python train.py --n_layer=14 --experts_per_token=8 --d_shared_expert=192 --activation="swiglu" --normalize_top_k=true --routed_scale=1.0 --router_z_loss=0.001 --n_groups=4 --init_std_router=0.0138 --norm_eps=1e-06 --tie_embeddings="early" --grad_clip=1.0 --batch_tokens=[32768, 65536, 98304] --train_tokens=371000000 --steps=5828
Below are experts of layer 7 (counted from 0) of a mixture-of-experts language model. Rows are named router (the router's row for the expert), gate (a neuron's input weights, with its number), up (a neuron's input weights, with its number) and show model dimensions 48-95. Each number is 500 + 50 x the weight over its row's rms, rounded and kept within 0 to 999. Numbers have three digits each.
After each expert's rows: "comes after" lists some tokens at least twice as common just before its tokens as in all text. This comes from a sample of Wikipedia text that the model never trained on. Tokens count by the router's weight.

# expert 57
router:501521476540527532451530510484450522463459475503569532470462532531473523515543438641561529479517497562523408688471463525483503511480533589455564
gate0:411419483485578484506503478548467505448445416521472450541477476518496584493536550527508489505472468582508543523468465605527645450509493524545490
up0:471463454498469478414533500524555434433471513503487519521431515587428550474498465485481451409469432483389592535594611568450514460461437433474508
gate1:494559446469432517461600469586467457477501409453462472519530458426512539507455429560495464528428494505500416513496536436459454545492524449437486
up1:424564472503533519493508429494542558468468434497506533481494517507598441532479477547553515458507470557455561438514517535437585450536537577547469
gate2:502430517461447550482520591518439512520562506435534484507507417542499473508594509535580468534447567497582426576490440558479431461557483553400499
up2:496433535572422516490490547504479530539434501437486420492505399456560523531594465475573490492457465544531399457443451444575483531556492458462533
gate3:461579486464474538450425522462565471519469483507489454481404513478368548497457555503477466511580504421491497468511575512387497554531470535393487
up3:546457520533535454542450481463482486518525523549548530510433452470413512421514493526518483480577459524496511420563522604512539503485480460473614
gate4:566464465502413502521472416530441456458442464592568482516464523473544429388504470514466455531582422460451457493442427506458429478511396543450588
up4:470507409525531513502514477539478462388474492498504450457540455462593554457503513560487503503560520500473541504475458504558534555513589500532450
gate5:525465574571520454460578511460471482503480489389472491588532493556512467507543534422557595569441497469440516534478459535565624482579510437428512
up5:497536518427491552522439494475504514518505495517509547370476534454384519550460495448438500506431565443506515512505558440437534486495514479571600
gate6:417541487529616583536473561512532519480508535587425480465504468501545452411587497505542528527534489563460592386543524601513505476519560477485527
up6:457612497570473506531526450420514457569468433511431424477425393451479539472549448488499476517475516386507453497524479556495450499613529543502481
gate7:471490575446465561481488479359460505419499516401501477460548509547470493518430460557494480493518508458512547489498421509592532508565455515466531
up7:541555537525501471503418528510461531540495512624519606521403522539523531480545459416508469466472537426480546480595625446540540517478465519596588
gate8:609462479560539554526591548482503490480484539453468515505461467506479490582583498443469447418452433528600458508524482427468449485466514430452501
up8:422472481503506486469497545439555527545558484551497530449411471554521521450457497428461535555481521580504533364490586519519581491469551470440452
gate9:538560471444441524472474446554530547435554457585414494478515442496480486493436424541429521514502337527485435517596519510463465491529498519501532
up9:443535569513492539512574605469448544607618504472463535503458516633487537542420528414458597555475597487479595500527496495489471430578482465503489
comes after: "\n", ".\n\n", ".", ")\n", "-", ".\n"

# expert 34
router:549544430589552528479545482416470520459497531478494516571492504602511471489568443534560528553549545467406592519418521526433537552570520477433554
gate0:482561617542495458456491516516522486460501444400518475402485488529428616535542437472485451558451476547521494481520530480547542584464443465480528
up0:547617491429521478518558494461495513548431450466471452578507398576522598502539492471460542538475546573514531527522510419487484554452458547580584
gate1:462496469521478421571530443506505439432517492593661554448521529553453579478500490465500483477473552466472518469489561468522514556538527431410458
up1:540488493469532493470500349561588477512494421483461494429512443538524531487564548585459492430479438514618432469526586467450575466540458494541502
gate2:436463527526545553464400526451514484562513384472517540590417494548457511542540456536514413634489476528446544541489578557491523452600455473514510
up2:476527420459499540481482509517546500451470569563494579516545518562523528521510528567642590486462455591439548465458527466525521544568422496446418
gate3:532499443530485549452509507535473462487489496471555547582391483425473558524485555418537431532621561380516600470500492415428589448435457499616506
up3:451508567484500608483487535539521573546405538462601477458475503436432501497533488583487537489482450481532513516484427570498541517507508515486588
gate4:529555483584448568567469553473461443596444510529523518466517433502502497477580507399527508560517514535415427481509518497474490455500451516507520
up4:498504564428465623466501534508413510561502531538526450433551506420530540485467528518492576611453505514540504490431501464462440464493583442441473
gate5:562536537549470456447543574488439518487487585503630461479473569532563480555484446426515646547457575547587550545536446513588430492551519540513486
up5:424475455487475432494491501542535493557476582469531423490566595477528554463581568451454541509413511585540441511471510539383479522534441552541506
gate6:512497412519548464561500547486463522434443557497522500439486443495541496504548598560411506471568544538575464584436463585532559484458471631474442
up6:513440499426500545555421457429585464487494499564528501575477517417432472439480534544547492471481507582470549542503543526543453393447383446571535
gate7:481527595599445554476539534580473525486386413501405456570446481568533483633501484540446501527528494547611518417513439428446537480355420515463466
up7:534466423508520557500538532463389508560543507496517509547380423475467669526378502468491509527451599559546476501550559504537387476466496513573530
gate8:482454460500594481473405461578438477430430446512531483572524523572568490609481508541550556531497515492568475493494472481492500602478476546468470
up8:460547485525492497573442579488564445488488529496486458521473502434509441487476556525514473524480554509498613441518394426457542455438521541466450
gate9:448588364493549527443517540478506472488473587573613497472503543516486466499478552556478383448560614613453526484473538566483432587468437503527534
up9:515544445477513438475440550506484393447545545492447378545553479490605440441452491549552553587469419452557509461681498482532448497451498504415506
comes after: " and", " &", " or", " of", " with", " that"

# expert 38
router:449544499357574523490489484539451439467463460553599489536483538498459535468546553478554432479503500495564601521521589542532521531453551480481557
gate0:447490551547525485530542492492402413506524501498551390529560527605415570494484424479413533431553517511592529494473544566540546490562422470526629
up0:584424464502522493570513495461537543509457484522587491509548574492556546453518444524573474608523378519387506460624527555449561411523484487526592
gate1:481465465544531525412568525518465497453483484525507455582512457495558387456481526532479484432410569484600493519505548473555537490467508524538385
up1:500495540492486435498487488528495478462543531499490578538573538549527537505535591545499581519529500506577473485537607455473492473470592524459509
gate2:511434519502515433486441511448428398484517560488521436483453543451522498513574460495542446429538557549580491554418425501561627569526490535507425
up2:465496552491427463525554565475512458549541562542459519559458400514495441543618461486569477439580530502537493530425486474428475472480542435349505
gate3:459485602444541458493564453522517546452512426466559446597499497397421527433562523476545462562412556486470596516454538506539529459525571496481501
up3:554386454583581537576506454556516571435506472553574606474592441539488457515453444472521552551458501490445434529550550529451504519508528529528551
gate4:503473512488436501499506427427410532508474440475520431499539497515480453516509462417501474511557464547598498526642505533543519539509569543480435
up4:557508518428424507542533542575483463522534525474559458517501389471539524504550514493455534436428479522426551512441492516473555516498486560421499
gate5:475550608474544454522456487536509588508572479442514448477617532497503453373531411583555606481545508494486474448586549577489441548484521464520530
up5:552435477593500474473551459387507392505431486430459411527410439450507502417500565454501556523585369517516457462474501530394506529542422466486475
gate6:408429470524544430502471580526360578509426524564433482446525486534528557496534506536537455476473538528518501455494485465512540482435587587504471
up6:530506504534519468452409455505598511508489573485548467561487564399493428496472497587450467461445506476503602542504520449456477479530562490479575
gate7:517579507519565412514531485431504504424571441327535495483600496446422508519533434552478511476473503513436575517491559418539556487464529537466600
up7:408515444545469471430551511525500550573440426540580534563441501469471470525506561488458511553462486519559436545470500559520432465403394650481473
gate8:501557450441497503399456468563546486476564533430457529501465458452453462406472562521495575605534545566537489476489548447539480546490462568424447
up8:615506615526580723583550613412428592462535506524473498490504422644586494530515495472431461482537423492429503459431520566481511506499432561549450
gate9:514487469530513474439539506511489494526479583517558498486471517541509493487582512473563539537498544418493421505524540538502479487486569504562653
up9:538549487462541445455468510472436538484494468509586568500454438398601462547474449474583513532509484496560594505516466477386479516497506448457527
comes after: " |", ";", " —", "3", "0", " /"

# expert 29
router:558513421536453525469527468438449385462571535477542517529337483511487520493546400519518484448445596405544453432517606538489520535446528489477541
gate0:520534479467499584519465501474446538479638376532497474493568466488526521594475522427486458531429579395468480460449517525546495425428578417462539
up0:434486419476566530559420457517430497492440527409485442619395441416510479433458527460512493538492578480497576468543444472528554483571392603507472
gate1:520507466413437517421578448513413518542581461473522449575545530507425471477563550483550505449510504512504501426456468544619510483549551479428572
up1:480435446480469482532507394480456512482433501501517442494542544472484472446461498476429550487554521534466502503463564533505520540502389527405507
gate2:528507438465492471479508445529511581528531491475500491405483537539595479546570500510451509616474533417608539598511542494459494496426549484494544
up2:509527571488547511552519456540406509428513536415454511444445469563506441471509639547498421456519492418496594590455420484577492452474518400555520
gate3:538503468496507550513593480542568487456563441506501432491519407507552506514509505448480510512441504543528465601520511429485498467507512489478455
up3:556434426415505555414483614484528552522474522493548546537534565501441474540480516430498529512483544521488550500455498501479447588464403541477551
gate4:493426511471538424510488462508479509445515562498499484604484472346545575447580419445486433469579432547491483513470570523558585458547518509489476
up4:536457547545451510501463481526485538488555532432554465571563544568454560577600462633454562513480520621559381550445525482562486546466427542461531
gate5:396416470539474568411589501481485514531530444584476460459511479474499593582545522558586436555532489569495457485561467632495578423612561563542511
up5:499496511498532436557474502481503540531445502512478486435523477477542431422476432453467538456542559499406551411488491418460518481595554398562509
gate6:440471551449529392565588541540546486491469449627457540576514530497439471521501508485519505492517458516537527497577488409448535497530465428419537
up6:447509518442532492566476481510542458443592482517526441587513442452534602446435447457472437478571417510529526516554435444488631422478444489556558
gate7:455528588543471501497503448455482543449510536422488526519501366553498570443662538564558477458542418633535446514538533468485575508425482532515440
up7:465492495545465538437474469522457473583598624600479458589458398489504480421553477558488491470444517636615504494507512549469430463534544498582401
gate8:512531451452435534522435462475503534456569451409552505480568447467531500476479485427513445500599454542503515602524428506459556463482575504470460
up8:437438528449457531558486501449505521543521524502473360428511542462476514509467483550488552575518530523563470556504527509544449580397498385516488
gate9:457488504533430594535496514475561413445479522521440512511520551559504463537505467477515535566486458526605490508585597521448563540422579457442438
up9:485502464525537517544491501460539437456476475478590549444424568551451444525563521535484512442560459521535648548450528549501507533438559496489471
comes after: ".", ",", " the", " that", " where", " B"

# expert 39
router:566528569428618579435530503530436430479406507556548511570524606533429493485522512426529456499435614485537477616401473541558537535541530544492536
gate0:556567496514601582487564543502523508486529461520511479527439457534484529519471459393448464560510574462513505487425504405419498535495540527587490
up0:541543525555427524466556405518498475465535527481370425509503489546550455497468391477449481556517518489434484510472502422461494472507520486578422
gate1:573523556421544505495543538439524402590533396472431521551449476586542436556486536492399533547574409550552467545305540451410569563531502437501520
up1:578512458497442486470563449574467500517546494492491550451496470418481450516468513456628516495446473478567476599446470541454569524452520549596551
gate2:446500553505507494569532484500474492583482482503458468554543498440470472479511433398508547511584490572442515531557457510560398479519495430608422
up2:535433548516473608461619596460429433485530472488565458504541561509558533490462568517482452545521486505502399522531582483448503543511564538460531
gate3:421572501411503562469489500549521483477484482513591482489614577462480463523520447486447544421506562465523524535425457564572501510580491610561523
up3:476444504614472504498506464559425535484468535499456460580498485449376394508469544485538485522427512525525449491525514549582472468438533534487518
gate4:512497472514463530428496467597449486453583472438582563458475515502535431522483475485386543617489489526489477441511548476462566506643490535469535
up4:535491445510493475517518429501443551484364528423488494467477510560499552539462519476601520490560576467549535452476479558526518522429420525457526
gate5:546521504547500683494534500533414456503439528622578483536504463456492533452527485474537428516428526434491514573528469500601535540425567458478511
up5:583412551511529520413541511444499450495522533434427500402596503521599452453540442563465523418485383460465466395480464454408485507588543410592538
gate6:497507382420402537474580503577527491603533485561492587426526489507515533533455498499442474495468560505540430578487533414422464504470467432488431
up6:452499479462550426451421580464573595544495441511492501481533553437574401529558597486551519524491480445408499515521389472476481541556509511472500
gate7:556384495433569426478512537484495439488446553569610413473502518476447510485477525394467480483488529562640475571498511479581410547526486450525472
up7:501478517524514593497456542543532548469479506425470555484558521516524440542541535503528494453470470572433534516412427432516540514553566455523449
gate8:435512370570484618392417514561414499449424511524544535460504482471476555486506578389380547518520448556581479535416520453513555516589463531483567
up8:478425498524542546514502444506534496506525421431517464569472553502491504498540472480494462459528548495533494500551569557455521465600544487558474
gate9:557554645459522517550571492436482486507549511425504420519495507453493487458539500494515588503505488589645497565580479513510497482494493444511546
up9:530592475528499628472445413521482591491466428529410528523447546517488513516454459503522358480456514485431463506509488525484561539444489542372455
comes after: " ", ".", " (", "9", " about", "34"

# expert 50
router:483521569383498496471541440435456408480519540552573456493639536566527334466552558514552532632470488481485451558451546531470561567498553473460529
gate0:532461514535503472419526445559576557481520514476523502418423478483534543406485477591491473504497344467518517491585547409501515479416401421485454
up0:538477458555513554521534505551429485462558466465543500520531566541461544547528457410580424404561424448428561520459500585471492415553499387511471
gate1:475518540496503487558492497670432509474518465470588543350478403516578420578510599475619495545552407480393540474536512465425535559560587496475491
up1:466463568433569444543475487490453464461569368490465514467413577603520500476594457418545506453476522482576454470451501468590415555490433480571522
gate2:573563523511607551541509418490456483475443559499487512530481596464491495651544494462557540526548470452470458524470553506487540563531519402511449
up2:480538462398459511481581392487555448493431489590621470556478453420470394421554484527518483429455447525455553526428449516514480481511545523493547
gate3:529556517588512508446439443470435467411588474432440496556564465532456500509447575509536469597521462500541387451430539507507522421410524505440560
up3:465457344570433541408485490511467435451490530474455511543514461428561534512503493515472524500491435513426517448524535482498503520524485525576487
gate4:477520502495541578396546526436440565450554382455469478515481472538487488458583488467519494532581493490562571526563373454467555530512553478526522
up4:457441497564432430476522414510533459527509442504535509486542476512536487555662515461415473438455541518502498507425468536438536523463470505505514
gate5:452448484444451462471514458502530498451569493508519429550569552474460489474493470580485591541416434504496511513559577481522478460554492482413535
up5:537559558598508560542480493505495489555478524537538495460504403518503458551544550467458416585513493493415468521557568477514456494599470507496449
gate6:383477381624485552386502470436503520455558382425605494509558553467452476512485504486582491495480569426543451505443430603483469449575627514532567
up6:580632532518522480523513490496568474478554491482411548587500516500530496487534465528419489586520486471446488464575477453447606537368538568558520
gate7:481566419526637471508472523440446514484506423623455535516426521573469588561478434478469497509465485431462506460479489527565464444528520460475513
up7:539536496565506476519535609421466438508491549461477481544520416475434492535579427421545555480341532582480512559395609566402547486440459533538546
gate8:491530521443621499541558494529504512419484460504410422527465485463538459452618566478487412537475573613515461480361522544511485561542445434411475
up8:498572517484471505481608515458522399546440543460497425484537483521572473486490533484521458458469552478458405510470506500432402498486552466412463
gate9:566414494557499537505420500576395524556579474479429552419599485501519462500501508411420577458516445405490502555462548535435539508570571441456506
up9:478491501550511599511557432570528480447544425468617473549450470423469451508468545497476515481469473486522520519593493449491555482555461397535603
comes after: " D", " E", "D", " the", " d", " The"

# expert 28
router:438530465381518529469507465364440478452534511478425611607542572512516520560537607437556455392408527405473483453498499519521553507519551553471546
gate0:562540504438509485533579470500461530462459631490526440358510636536554486487472466551497436482557552493487461477465513461570486492442533546470534
up0:542499510602437554447476498495408479553487511431569468445500489471539441529466480542573484495570575492560479477438504553409519628526529531517458
gate1:438518514484460393479476413510538515458522498561459505472494499489445368528490455557439443460471494495414505455455580571558581502540496558584545
up1:538460542573451452502610506532506495398416618498370453429489453460557460406456512523490544610463534533445499515641489501474472471456431513547514
gate2:473524506494413558369515424470446516514544486466494446534593366471474440485528446578465460547521537523548558534439494464496503538544511524448528
up2:520521519540526509483554516531413547532478475412500418449448470524512459439563586545621462538512562555592563464504505558503451523494447388622607
gate3:481625531558434532523494412526442521504488466385436451549557561443571389421488458500532403539553517461437497569524492464423528436478554593385435
up3:552446525593462466455468481503551499524502531462532395546606529442445552372484639537609477519481606558491524541439450479552417528503507558477509
gate4:500443555459625533513495518487487484423461535499450543520443449486518543474537544429605487529454530445541429517526463426486470599506499628389548
up4:439464570409498464468456490348443458492624506424534516498571525439526554538478479527509567510487585565478506464545575345520531474524499511555549
gate5:599556492511575466486509536493503538489398519520419521507482506488526524449489546492552436496439514562467508502607517520551513386495413462487501
up5:537497537465420537474526434418458483455537504451371487513387487505441526541450402538545459414524452515422504481475555542480473455513488527480488
gate6:514520547563498508529559468538378446504547471417525469474519495419500457441542535480558420516499514464486514483488454531408529512485548483511571
up6:508513412534490478519438540521488504545422559573560549465544516449570502394524465490483463561521495587458552488464589443584407486484481537537457
gate7:525507483436412517411487516512476464456478501470428503447563504499473458501493547458429463509498438462484529410451584443440473519547527482532514
up7:459475476555426464589526486534538646481429481480430431474556498485504511462533524480476446457434454590536571416485529541446501498562476446486443
gate8:475434453540580511511630517564437413596591543528514535476458532572421473470461528436521470455528538540509472443481515521525477566526535505517593
up8:524542502579477540527474583445482510548484540487448594517557537484516488503494469362512522467530551468479478506536369447566532582504454509504497
gate9:531526517460450515602558425458585423467517542480470409546556445464379425526488471438452494505395448506477502422534498512518610471507581534486535
up9:561557575561535493558579461502468538484468460567499598468476473567404476448491459500445449496542522467551449440446402515492566494499542576523494
comes after: " |", ")", "\"", " \"", " States", ";"

# expert 54
router:423553579510678501461532473460454505478519484614483508520394530512523416383545511598542423501429543492433558384502395551477522525450537471501567
gate0:599534481484437578504597507507465489518515465540526482546480511446477491514506504478585541565515553379482543579379452524466547558494483554507564
up0:524502447554581517454567535505480415485413476543474560572468422484521475501590595414480487493482477477420520547481433611494508523512457477455490
gate1:446444475531489618517449458479528595415475563526573455590551567518536499370530494610591523577531520533478552513486435503481428591462460521502492
up1:555431499426523419461503475443452523485472515483562446415522454510497478491463455617532549522425586482552495580478478485525565530520563476534466
gate2:546522478492510413513398457494540550393501508470479492529603558417547514426564377450492472593557476531413481551444553484462551529522532557509526
up2:595474447451504487525523473452368456508453519407527526506510501531489542509535555552416533438501473410456495468466577507447548485413490491555444
gate3:478583550570491550476569527491485492467535451542423462493538461546486429508545550464408451598436507444458456513459467544503466494497583512463525
up3:445503561460532534462523600431585467459493481605426483488481464454460553486491450505403520468533453483520523615516417410461474501506544454493472
gate4:433452522550549516480460500429496582559458501558516567488491433503571576492551477485520468522512575497500521614477536617510575503485495531476481
up4:577474531411472495447513528579486457496484497511546389528534495495500473472554520491452529437462496506457419472433497461463544534460340537516539
gate5:467569550565447477421515443529520520559533551560510435428422468578478562558487523505497524536467568469550427448500499565553504478471543533586508
up5:476511415465550517543538466540453466577466503424545512518473541510486527505425474515444442450587499496421426438465532537513595412452449572527528
gate6:429482539449553458499538498435506422575576521431506480593567468558456477429520537530414581496569469530455499511484544406545516596538511578539529
up6:513479529521481514420448474478511408454502507512538434454526564335495499494444488545621555454530522545399510505508406548504578519473570493482413
gate7:477546530490536510514473512428418493588535494517483467499518449517537518463488419518398419465510628530472454562525480487471503485552438464484587
up7:516477483555500473492522530563529552486498474488554484519491538552478459494550426448551372554480491545446468465456458510525542475438523507445494
gate8:523547437557555556471469472512536556453552486500523531489453488613555429554569502510475413452596443480476494544475449547557536517521489562472540
up8:588538543440511482492475494531472592462447576534578420551539529519534467535394511548550465480426515441469490477490555504557579457449502521466539
gate9:471594379496511482466539565413495551530569536526536528445469473493471517503525485448538458585426477486491425461495606508391532566403449444458509
up9:523541600516516546486496502541523631458473525527469535547486491412465477459476575581498463433530412474494549462569366449503574472500503542563504
comes after: "–", "/", "0", "1", "-", "3"

# expert 24
router:559523551547594511477503458440451443452492600657546559417532601538493490571525485578533459551377488380548449516641463557575524528509534582466536
gate0:503463511469457524530503486507419522546488547499510538469510456562560480506564518455355515559467582502475578456506452501540467469462586506460600
up0:526475520484497540434485485434496530475502490577494465560517509494516422444486480523561491605524509474467506485464550465422573566618500506503481
gate1:462554464530538476478467537460519487514428432494435477566401488466574439577498411476419573474477402460447489527563473509453483449477495538543552
up1:533490440616424578576544389510521514445509474454552446575594442481448503495533536489568563578373475609439471549464431459423578498394461495456457
gate2:493415503594580357505478396382513467371596536493453460493490469483480471414577558493437523604524555462511446472567454352541542502560484507429446
up2:439472537521493478474434569411544553458453397556574463505527546493481483472518526421551522476543471577470619513388399465553516447555479504468546
gate3:504600517350477514551411434541524507557469497535489472509522541474492589438577460496387436504454487533581500511621487544469518467544482497463484
up3:486505571550492532429396519465555539574440456524500422473437517449428544401505464525530450503470479502460561570529492493534510515538523442550518
gate4:443511520385534393444492428511385462502438514373522461514501504510545528561514478600512522523452535584587458454487511548549401500505519515453555
up4:603511479461505585464461461483556569558482501585505549492474508445469565431424576509558525409467391458426594533529470526463624493556595476561535
gate5:483497503530515450493442422641484585458520429381537523443455557549550443491542494529551492526526509495585501482525464540521518500479485524516488
up5:518514581480516506537459499404421509464466507442554434568492509534426544511523537487472450543645503514529515504514539532442437505526442526549574
gate6:501494547500524487518519469493472549495561519509498453442537486427429494456528516484474447486464562578592547585400527469482497629360482553468459
up6:536538481505431474541604547441367463530478490474512546474533503576576493540523570389514522494555511487451473578504477520533490503455554479437436
gate7:487517495408471543443459433594464424513436478514456578456423530458561530483507465478441472488523517487437530516495447449479529492515534427469421
up7:458518476414398510506594544589525535383541522538421413557540426520443529537461586585558546499469465551543479525485576504478443420471456443519441
gate8:545452504566442508405432510462473414418532538527515521487409512546445568620520491464431465480543509507503483563555484449439459478478422529493527
up8:407547599508522451438528526560448501493482351572467481474476486549530537538554497521555470517572545574473406532557537534475403521476491476519539
gate9:522557523515479471553576435526468546527530397468525521585586485513526452493601508472575416515519536606611536561420501526464488591451497474553490
up9:463497466461428535494356404523616482544561501463561462437529550491469612558520454512438464528462511561546571525553490525501571480557531568543453
comes after: " |", " W", " L", " N", ":", "}"

# expert 44
router:447554550429658550440542463498459412474519487439534594514536542526517550480549470585501568613476537532496550430470521545440520491588524436460516
gate0:503566474516491444433493540567430485451524483588548473525516603453494545466468509512512487430478436420445472531463412577521596542541613431545461
up0:504531457514474553477550553489455507529546453486557485502571458536464454511499398488594501577451451597522447512435510414441529506506457495395471
gate1:474453537579469582490508446544487481480495518439611432521447445462507527458476497478477529552497429513465492465478514552435589392546521426616491
up1:470509450488551471522513434533605548557558529496554520578530560487440528471462475429539573538496498659543533471457526550573505495396446522542504
gate2:500483480599393478389515497495447520496521648508527497508498558507494454465489402553541590498515525551542553606461491413540436524487431509524511
up2:603619489456530507512475519536471441433531383456544477568530517434489437418430486512531506507489421518457477592528597476508527501371603438556375
gate3:497481468519439489446520454486467429482477531539515540551472494475542522489544494518512523503616584556506364560502527572540528492469603501512459
up3:479524516510522553466490487508449514561568502487535509485568531497547496493573513439492473517464534500577511536468580586469484481471490542498443
gate4:351508464505534452489530443582474507423530387495507371572557484398450472450557450500571468522420434553505508452378528551557579504502476537439572
up4:502505484494512544497519470418554514568401506521570599476564592455518448544486481451508575503434410601594464562539467548469522531507423541434584
gate5:498484537504571593469419539497558496420455492369493450560466494388407589493462460397531513532484418610576595492427499523541601405599417581523511
up5:505559479481533549481471456439431568598461510440497567558550463452554551516460528491431563566524487492440548495578554532522503565476545587489552
gate6:523528450503492552482467419483483574485402550451466534498567495379473450544544475439468483473423461579445488549494564594473510464486443558409515
up6:407533566536533541435467532376533472458439598523495465522457478504479389432540510475509500491508431423494538541608465515540499557480511590478468
gate7:445541493509482521441529479460525516437509447527545442614528542497482536458564438543482509463497524494567643347590545546492524407565507524505509
up7:541478548573531533501491510550524466510500475431512511510490490460554445490551366522453466569533535437485597447482555427527485438417503470397457
gate8:430537487477564517497532441538390519536507478532520499532488428486530504487509528599446486563528566495513446556444589490587413434508531521485536
up8:516509475475496563500457453484516467483579406479539506583539594560534524596512452505417435508533549511483531431432563550510496512512539497417523
gate9:454538474460572454497486488604438542505549544458524522533506510491602516483502499581555458433478517558490425409480569525438531452425525499513512
up9:546526505489444472532488581616499534468564371481522442369420498526487514494584511500456477479472516524531577471499498602511549537558503389518541
comes after: "|", "\n", " February", "201", "199", "202"

# expert 42
router:503510525413414474466552415541473648477536490496412503482571514532446432507527591599529449503418516416473513537413444545421546508502539482453531
gate0:542532510494433439464439501492516502500438466549517504433544492537515538562526475464492446561542511613597397494497490533513496446466515583511535
up0:511453453529446452460507523568554560487546481532483496522459413449463554463524580488445604440484525433531407469445464476511499539499399476492409
gate1:537458516458395446523539462570535496524513477575591587455473509500476479461618438425459513460586482436407485606511575539478515446530456484501575
up1:469394484574499490473518437507576509528440466531563544543447522493472550454481479464595487487466566527440580458486591521355419432478489494493533
gate2:563542439502539496452632567552523506529475474607457517521483501518387462550568577471583545498442488458541458397427450520469618527585471455454409
up2:475554575530410546486549467464564619482481456592461586559558570468519483611574594507512463473476471495429549435480531502523513505535520453540419
gate3:485436484485511536491510478437530482550564443538502497494557572560527494556552521445479472504440470429502484504439543539485480478584509598502530
up3:599523502545535487450500598549492467380396530494487434485496536485547589492431541556492537536421454441511467523595430448494524537527524497503459
gate4:488447504456504496455469418540501581506541533484512422483464496573511477516563439469449502603554459581455474436465575507496466514471592423454485
up4:480500536506509530536487453416442451519546650524578497478448453495498511510568466473553489510514468552471420424471517497559458555544508434440494
gate5:444437466576492546494481434475582536486507447643533592507560425382438443466485515458568459438498530570538460559515593415531541458518531524492481
up5:591492516461483484569522401491496553386524439594522508484526456386530453480555468498476390527439494462396519511476502512446470469480647483466566
gate6:487569479457479529488549472536519496478514381534607454598470515486431581442544476478507498547608461526507576491477505579513425503480580504467494
up6:446480506559504548438557577570580462512468506419535492483451477557537399534431492532477542560522503511462512478539540474554470500528453470490491
gate7:394522532462515546438579438542487496429566501474433563473479553446547427561486554531499543530423400433482441559573527539489525476493595495531486
up7:478476476437552575484466484468519455563536453398562534467502512427501505572547551594522511488458410439505512518497507539424422497492493560570532
gate8:454546506462495503337525475531500514435497516396488434523499447530509478532488487484575586491461570444614569417450481411491563498477404588531510
up8:524575512368539440484453531479533592553504610409446524587429470471416559550485468476483473431555521439513530567534566591531536553532575467515434
gate9:452476530484434536491469522522557556513614496529521504466561400492389451422502515451630525520505437571471479495483461369505527442519500500529617
up9:455467523533496512506597491523567475539487557492526665581528423476572501575537461446538461503485431485452439564493379526500446503439478531494479
comes after: " the", " The", " de", "′", " his", "The"

# expert 35
router:569559569465503493445550490540476529469517532458444532514550526575517414458532517461530534512458525432478507460531457505433481532521526523430514
gate0:499537383539505449424493547574465518515444517424520508467482492504650488495441551486407504496477406386497513554538482541478442469503531463506514
up0:484513560543469516538421429544462462521461532440516452404465546427407518479542439459438465497450483455426493514473392575448564441466580465507443
gate1:551517517510452586506456520482490538545460480566496501416605533523502494524584468419585548472542412498433523518460460605546452468545476495461483
up1:587483457501428504477470503504502448534555538475479550468499544491504537676537559499578551408426524435501482467476489519448525488546518469419584
gate2:472596474510553538572523482409534496587535415462445509492391432480614466508522526447501506562493508501531452464571548454513480556440555526501569
up2:452518514446514507438609432533525528476440543509426529502545519512527496511574608463570514441485416541431596490457389482461574439486489470491493
gate3:383500503518528641539471533534478428522475520389502539469465476575507582570511535539509508547598457484500440462428536556512415515538490514520426
up3:513495483467564579492571418594446638438543447518481381513431540551452611473460557424531510545597512456505509439449488564536500577521490491561460
gate4:464583380498450506453492500548517537463544552409491500516508490538492503437541424609566515544468451487492653539513419430462547516482461442483516
up4:523493546520459595423441518510549481498394425469507553498520452526452580547592497422440535399533473557493531488445464550605465503516440514435525
gate5:488440518450601532410468417501562517540482538503518433476511466577386569450542577469449485411520524493571485491498361503489504467546480498533454
up5:491439525491542519525382485394490385423505486455529587530509560455501453466501526462433468475491511527510506570426545535462472460432450548453492
gate6:582448516510463541518433527568634424527555471446454363409552532442470481497489610472462571568476552460515372568533502627476527494462431502528529
up6:462491521508502505506378591553516472501518503588486466433575467507545502501527397466546550393511472563551469498527477604479511449463500427454537
gate7:510537552494545534455466446427550516451498589450455534442477482532481572400428493526568526572472542452517499462483502475474496535562542483430582
up7:463397503515477492498478467428585362406402509482456557550564456469487502567550384550550488479509549438491545492520467456533491466619601535524409
gate8:424477517556555484483428400556509550568519495459480572506605427579540448431587515507451530480603579491474540436509492529498557587493506486488423
up8:531525454408434518542563470459527566546473547428482461360445500488449511464467586472491531533412399568450577402494525504494492566395474450564530
gate9:474580415590498512485525453453466621522587397478483500478550518496484514438536455516548525471588508512448521425478442593383421428488541474411503
up9:498552539479483492516582509499538522544462471478479461566559490550466471519432493483545416511487468487540462531614517454527572503457487585475466
comes after: " of", " in", ".", " to", " for", " at"